config = dict(
    n_layer=8,
    d_model=256,
    n_experts=192,
    experts_per_token=3,
    d_expert=128,
    d_shared_expert=128,
    activation='gelu',
    moe_layers=[2, 3, 4, 5, 6, 7],
    router_score='sigmoid',
    normalize_top_k=True,
    routed_scale=1.0,
    balance_loss=0.00156,
    balance_bias=True,
    shared_expert_gate=True,
    init_std_router=0.0161,
    lr_router=0.00073,
    n_head=4,
    n_kv_head=4,
    head_dim=64,
    vocab_size=9266,
    norm='rmsnorm',
    norm_place='pre',
    norm_eps=1e-06,
    positions='learned',
    qk_norm=False,
    attn_scale=0.125,
    tie_embeddings=False,
    parallel_block=False,
    init='normal',
    init_std_qkv=0.0312,
    init_std_o=0.00782,
    init_std_up=0.0312,
    init_std_down=0.00782,
    optimizer='adamw',
    lr=0.00157,
    beta1=0.95,
    beta2=0.95,
    weight_decay=0.21,
    lr_head=0.00992,
    grad_clip=1.0,
    warmup_steps=239,
    schedule='wsd',
    decay_fraction=0.732,
    decay_shape='linear',
    final_lr_fraction=0.0,
    batch_tokens=131072,
    seq_len=256,
    doc_mask=True,
    train_tokens=534900000,
    steps=4081,
    dataset='wikipedia_en',
)
Below are experts of layer 5 (counted from 0) of a mixture-of-experts language model. Rows are named router (the router's row for the expert), up (a neuron's input weights, with its number) and show model dimensions 0-255. Each number is 128 + 32 x the weight over its row's rms, rounded and kept within 0 to 255. Numbers have three digits each.
Before each expert's rows: a language model's description of what the expert responds to. This comes from a sample of Wikipedia text that the model never trained on.

# expert 21
What it handles: Common nouns for topics, fields and roles, often after of, his or other and before plural -s: art, law, design, road, review.
router:167137114108102141094144150151128130087131162152094141075156108144117126143126138148119056185145113138093106168094166134181163144193114164152142141128185101171159120167113144087172152139148147148105056137120158131128132121157171093177126104136096111162142076156090079175159144114159170099145102178107131095148125150145149072091136142105180145104136096181108044048125196096123124100129118141079172113091112217163139132065114175087110183115113076126163114144144144125102125126144064130153096170172195088149139123085093089108133191131118145122062095175152092097146146048159152119124151130087133132139146074105204145097136104159103133157115184089125107139093155126139156087192046171169135157098130128087145171166139144159128114130112146178145166130094135119127125127165108
up0:158157132133088130159086140111166176150086126139151092101090113171126129130141149111111111145140127174099124121203157130149175108133138102131140178093177097103120077136090114159172165147091077101109145152153153087122164168146138095132123129105111194142126117141147100132103133091127079151189122181135129157145101176117125138120162151138107169114149128118118108167094078132099128073166136076077137148147128054143174107132089100116000108175092166058083104175141161121090148132139166140101163111092126123181131102112133108094078157073118135082190125180140164074141119084178150144189149166100153173097158165160110177141099160092073132073106160111082124129177135114101174158166104163121077134109120164133129147114129193188139174142145108158133132179149165100172143137174193
up1:085081135046140111190091146177090117133126077121093116079120141120128062074136125120138054173144133133100170148164120096067120145087099180074097150111150111164119109144096128140132114156112200124176137134144094145192090150117137124137125104176159153188137124142126064141116114120130109112179111085125170085104114131128198105149142082163111174163090092115150145091091173080113159121126093147119147146116155117119109129151152148060108116101066139124198094122161140109073169147129085116136127131133141129145152129153173139126089221147182060101138119137106049097105116057113114088154134147074107168141118144106094076196103115158124122207099149148114164144104088126153127072143112154147076112086112097115151098112109105158194155126118151138115133103118104082059120134193153
up2:121104155106111125148098132150094108098159138108048173096140178117147137102184124120143058105130182169152087095148126141107148097128126163141123154108139093146133101120143067194146084141134135117150111118145158141158139130129099065150099102148140118142095150109091132203132124082135136114085096076103108103088093157148123085117108078096127172097132124142089111040090151075115145144148079186158133136149123121102156193181079142155094154123073089142137168138102118091141177113108084131041149109150179137106175122108113115071081150085182102095163077120122122108110156120136127127119186100065194133170134118082089088151073105137107121110086152085152106104130131136140142092139169140204139168021091156105150099117116110162137117130097116145145138175115169066101100106034149
up3:131169146127102114097101115140087114074146140151097099103130103164173143126159165148053144153092097115042168177162157143162102169171092166116060132077141160099095168102157064104141120148112129150152146132134141104075134110164151134138170068131085139144101166202109090123116130108104140150111142086122175157083067097166125167095133144114122097167067129111166094085139125131169091048111120124139103093115098119114118143111129149123143054135117136101177054109157189070117142107208094124175095153108113121145168123143153143136127131155135096064127113141115110139147118188147140082133134150110148160122035104147087183146146134146064133070126164155129125114083081139084151145130125186150110141097174195100158122127150159115103170123133055115072116171153102077111174110160161
up4:192086122112128122149130173095132087089110142135180097137164135196160138124117126105091083128106093212175122080087124161113112130116111109236125132173164098185135074160142126119165133090104155137140132169168162149176158088139087106115095177187126143163151145182101141065173123074084090097154143179094146133116161138152161136106136137106159153090183175122110118118179104111104146183102127147140152128161193151160094129188150176104131132138134127109092163134158097165073127144157148123133104069140129135119175090160094059208094202159090121085185135188168151115142115090088116100106118161164170146108133113127126147138086158109103210103115188133131120113158089137111105114149085128107114125092097152138178138151118107145143102135131143100101155151207123162074122123094100
up5:096107144131111159158142138159160221127167121082099094108193137048088131095150136061106097153143123111117158182107173144110133165129121146098105149115130147189144137138150179132118097190122181100145087116098144127142158118134137083112082072171112084106138173131103101129143159109148179072136119123168118159143135201059155143163115119084156196070121155169103077162162160119130080121102152146148124128244172078148086107173125150175140137118152118090100142149161176151150115104094121124162127091136085139127148107147148138111153145073160143116147108088174080124122113096140108116129124120172080099182118097113130158151076126171163142171145132017111103106163085148104136109159086168168168175111175160193143125099112113133093119145179115133128152088157153144156067111140135
up6:168141111068146107159106123114161131134146100067064189125161116133093115082122148068152085150161137124093107129128109128092161110143134088208121141074165100110126144115156175101154119142121134082125117145150132118106053149111118140119132131105102169182122100146116099159135134079112176141109118158139097107153139135062155114110070115138152131086153084159160126116111143132131141135075103158121072177097114177162153106103126154077158124118094131090192108136161124097214108119125107111096096189121155113140161149058114184094160126167091166159079134157086165185083097202133105047097103087151120116087107125080060086128107071114182132172085150150117096093130115160156147098173139098146162097172149131091132139135110164110105198173109136142100178135108134068063180126107194

# expert 41
What it handles: Opening pieces of South Asian, Persian, Arabic and East Asian names, often in cast lists or place names, e.g. Bh, Kal, Ch, Ali.
router:152072100040193148144150139134116130117127094106135153081124162129151139092138103113150106110121106145107120103068158106136123123183089151106096141119219140207171114129154141151155195161141158115130083197132152111157111103163124109133151147135120094092124153154085070200165089132142127043144109130135151078147110125110155097076092060075109095107172080150098073124109158083102128099149152136100127128145154138079089158111078154068113121079137097149138132121114121075132137181118090156143120111150175172086153122120091137139143151106101168135084126149174120120147081072145155108129173145127162152125118102104140128085171127165123147156088129073132128118114146199164132095191123095200134124120156135172133116170120048239126121156122191146097120188136086107150115098101135
up0:109126134164091098135165111096092089172153114107137156165082140093099107129178078095125098170096125103175095131142135152140058128128105167118160176129112079102095117125164155121113146147180126125116112123105119142111092142150136162157054135144064136106130079123180108132109048118140071120147076100132082100109106130121158092112099103064127106174097108139121124139149247085083133125080159088142122151156108136172116122126147157170106094139096127170119159102161165170079190088150040155094116084166110115106040178154078106129147142151169158149143113126154130183147112125072145127113172121126137046151142168093104167095147115149137150083164126116138115083135104152128070125133155136114139109149192079123130118150135171106111150217177157116162066060126102110151132121079108
up1:119156082058155159074173121161148131147109158140092151129142117187056133132108124150146083146122114140107124130081170217170133162138126161147191141115182090073148136166125200189174137113176140074165143136159164127175132182164151179160189130134149089075196192131136127145161147147107136100133125141175092112116107163112107157146186151149129079159175093136151119137136160115165107116182203105098174115112108136165150131123151114119048125090121133165125127136158127153195182092155144127116121165129114167082164108184103155118160125170085161121095139145111143111092141105093169103133093070076119099127126132097107103167101149117146122124131133159107110109160164135152116089140160145089068082175116055132165142109136196147167150125184133114090065125163089082125136156180135
up2:132105121116161161114144126164102028131127141077122155127134133098138166147128074158116114161157123154148153109109087122163136156121190117114095093167108173135116129141128118174095151131114142099131099171166138181151074093136118135197103128137105127072107103153092084139109200136174213161124119117144178122139094116196087140158099123078095122142110131134122146165177161143152143144164151090175162146162126129134155124100132162113139112144167102081133118099148129160067119196139112099145169086106121105138065110130078115133133131146106168160081060157049144117133129078111171152174204191099128126161095131031083154102196115098137092097145193074084098074104145119131160103104116130108153158154079163126136128129153090187088094153148081152175080193129166113107119116099099
up3:143089152162151144163141125135137108103138146138132152090138136155125127106125095108140143107198097149123157105126163179130164115116110185164090125194111095210185121154099142098161158124121137114121143118098140177138119132113137066141114124206131128156154061126084115152136146140156121083115126095163142056193111143103172095063098151085162183120164148156114122090132136099136125086115153120107074112100193148134076163115134179034112141125176136144106120117081089061141126123086037090169118158112138132096140117095114181169187177145136154123131146109173134076154133120155154135034191090141196138108180140125095139116166089140156214148103162120103112152127145127155107169165118101125137116145042180107160126108159113121156127101175148076090138157167090097119141085114138
up4:184093116122110098186185126082155074102159079108100088082135135131118179160067134119113171135152105166106125117135141142116157069189094119178100185088184169152171169129154169137119113148112172071161130097125152160135069086097131088143152150098155114109121157162106099138110152065166157120159115068135142150116120091109159100119102136089171069079175133117144101144092119152145119144129171132146038086132150111162122140123093188135121137092145071154143107127114121106158121129106061157062127126150141157109122153077133143051135077125136094096113161126198152096106174173123191077130169161113155125092165110162106163138124124101143126124110110075090064149137152167077117133163153148164150139121139166119110117102201148084132160099129095138078099050150198149135128107063143
up5:124107092104142101121100172211136104101081099160076129103118154127092109156107100117147123129137125165159136153161111060098121123186165117122098123142148173131127129136104167132144064159142155114154140130070117050161097098103148149125111106200120144143109088144092158159130178134144199072110142135175108151211115090097171111112104103125118136090090125106112094118094185094119156127153136124100187123118136098150114115142097110124145133029133101146140080085184178123139096105081149151158112104115142207099147121083114096121123182165123126097136090152117099168112156089183134159137111174140058128122133114113078172159107163175153131197142151045105160153098130136098102076147108153122115158163111154118127162145144095147169159113092092169101093110102030090148124120226170
up6:105114130109163160179083142152105120112151188159099091110152089142138120103149156190163083134121066074133117105146153145132140159086108161132150133161137165150091145103125132144131118135147156062087081108135123123104111085086113051106153149104048138097182130155130098139152175101152128094113105154136147130135186099083133111142183086114128141154160090115125143130131136085111113118164144146133148074126112151086139120084118125145090145122105140162148149131143103171157062133110070096134124160067067188093122161164079102118068191127088125052130101129085111094191169097170064122151084160113130125148115161175117122140114078175135134120114153144104103021121055085158124106171158118140132039126141090122178163136127107172128112145097155133068077123212138158125058153144101

# expert 14
What it handles: Middle pieces after a capital letter in place and person names, such as z in Uzbekistan, erb in Azerbaijan, the period in U.S.
router:109107080079131116065169073118101117096145132143073146094148140153081137128156124129125123143102145149108143161107179144195115176197102159127133141151192089130129150104114166096138102113192166151148080184105121128142134096168166120107141146099117136167167183147101153167216147112120151062184062175139125084157128155122160106114070113125104143142166088126132064113122199041103032160141115159114161104150137164060118167115110167041119131038137157122154117146132142101147199145131100135123130162128129130110162096122110141095147178118080128125084151120166074153132084121137122069090163069106116148161172158104150151122145115152148142122093154132092098142133157184153097104186156128157111123126149137137138170146111100158135158143181196141131153151097105100128118069143127
up1:095144131148136092046142176111171131102139174123112114120135083200132125151132180158073114144158134152116215057126187168184122086141139118101107144112104055177088191101142142087171167088137104107127104140111146161077132096119163107137116165122142166128120132139112070113139225098152141095183097111154067109122123131105123138110142166081104126135118145111136064154139060127126163121161159095169170101057135141117103150107120122136068098112088128117127106148147089054204152130179164133122115131093165146081168101158114097106138152130120118120122144166120119148165188094125137162076086124109118160123149120091126144140160162138069079134061121129052119128178118136137089099137123152082192059090122151153172147090152077150134144094096140109081121119100172104111126117153183
up2:082138185108145110129059173215111103099121089124173153120122128162108079169165087126153119128116134193132122212095146152176109126125116144130107105154105188094188136088126161100145104164115116082116112106108107127092114144055130126091083085138133128157122111129152078100171112157109059059134123145131117126157132167122131107162142100093155076125131117170098109140167146120118108154123156178172100119165154086133078118112105096151166121069123126145040101125141170174124116115116123117076173131146155127154153173144124117107100177115190110097120065147186108123070113176181117103183083128063123160096122129154087114105135107176158204102182093100095077150102090169112087158171133135190147106078142119140103133152114151095136098183140083141112115093169117140158066127155062
up3:107115052092138131132150142085135099131180144095117191128121132098130154159155173111121158166116119091107101127119148136113078169132095112184126228132179154148123126169155150059115171132172071180120154136191144138188100111115110160108119091076127129145130111142095110180112113173105133084166139115112136118107118104092147082074073139104077107115152134172090130085125232138105113093154190191153065117105153099187089111142122137133108166108133166147158061124146140136107094143097143095103093153109145117118143113177096080105073202122115060180106131168094106111129110130106153104128205143125140108156103133073079126087068153159189136085173089128115095110083145125131122112153131084202132152117173128117139123124118103115082150190102128096167122166109177083154123122114136
up4:092131166202179114117128125152130156127138120098095103122096156185144123088174156114141126159118134158120129116100148160143141152106096107080126159125141159153087188101134124109154160090141140075119153150158173124147166101147175104096103111077110214146095115131169132116087135132152171031118109127122126111196164111048150122084082130091121147154163141132080167173169153115139134115136122164064048140111138117175106155126137135155108098191114123124158097109164138168104114163197137101095149205160133125140182135135119128182058179112143078151101092175122098124144187186099147105059139103162128106121126138125148130109069135108105131111071159120102086165116120108111053144140144099115112173169152074054109158137051156116138155162117102074148161106115157141165163171155185
up5:090123137190153111140141198141115116095129103146127071124107097101113181106107133175135127177145118196109130200089146160173117137193148131166155116186131175139165170095093162135140138132137160108151030136114121162111146119094163059089053052122157146113136097127083150184209128119140106128177089124163080150102153114138081127149132135139123104132128168122104126123123140115068085107098147110102103158154101095101147150133119129110163107101133144148128092078166114120161109107043159084125132079139165104185167168125140145120163131093111144087101064146128107093161138025102149131079095076122171149089134150120076131149106099177168132113080146142103064087106158109123136113162136148143130215151148067165109150102121155193095140125100125140168155167157104124131129168103093
up6:167099098129095093133160167153067126077126051120104145059138142142119132169140138132121113149103143161088130143126104123108145126133180130134150171204190170137177160167145100118117132173118122075160152126114094173090140146144093126143107075202192125124145105186078082116155130134114085107151085110133115111138130091185158105137163148119093116132136126160187118072085095156181116093185151134200114105132096146129122143122116115137109113068108044100120128158166144133134141082141105107097148055165142079147168138107106174066113149105109174111124114139127104135110122172138137093164140134047141166087164144086116084181099110126181111111093194150069128126138099107148077086157125135120124125086037102127118149139177128118113115125141050190083085117049139127120141154145082
up7:141138192111142127112117157157089132186129175153109134120154124118115153098137197175129136155191146147164166189106096090096129118183156110158128116152141082191196165109084150118113101094135165120110133116153096180130116134099129086148112113099141132094098090094123153146183113111105093117107143109138176122144164111095072127136110116098138170128170093057161128183125127079123085105120152136146057109130149118129114158113093128144125164048129153174112160096127120173149106140127150120135101151199168138118197112088123132116088115187070099127085063134135027149155155152096115138041157131165148115033193115140157155132101118095123140154133150077070136152133164132110117147197145087110145169068090129168125135176121119163158064076126107110099115101093138099126068166149096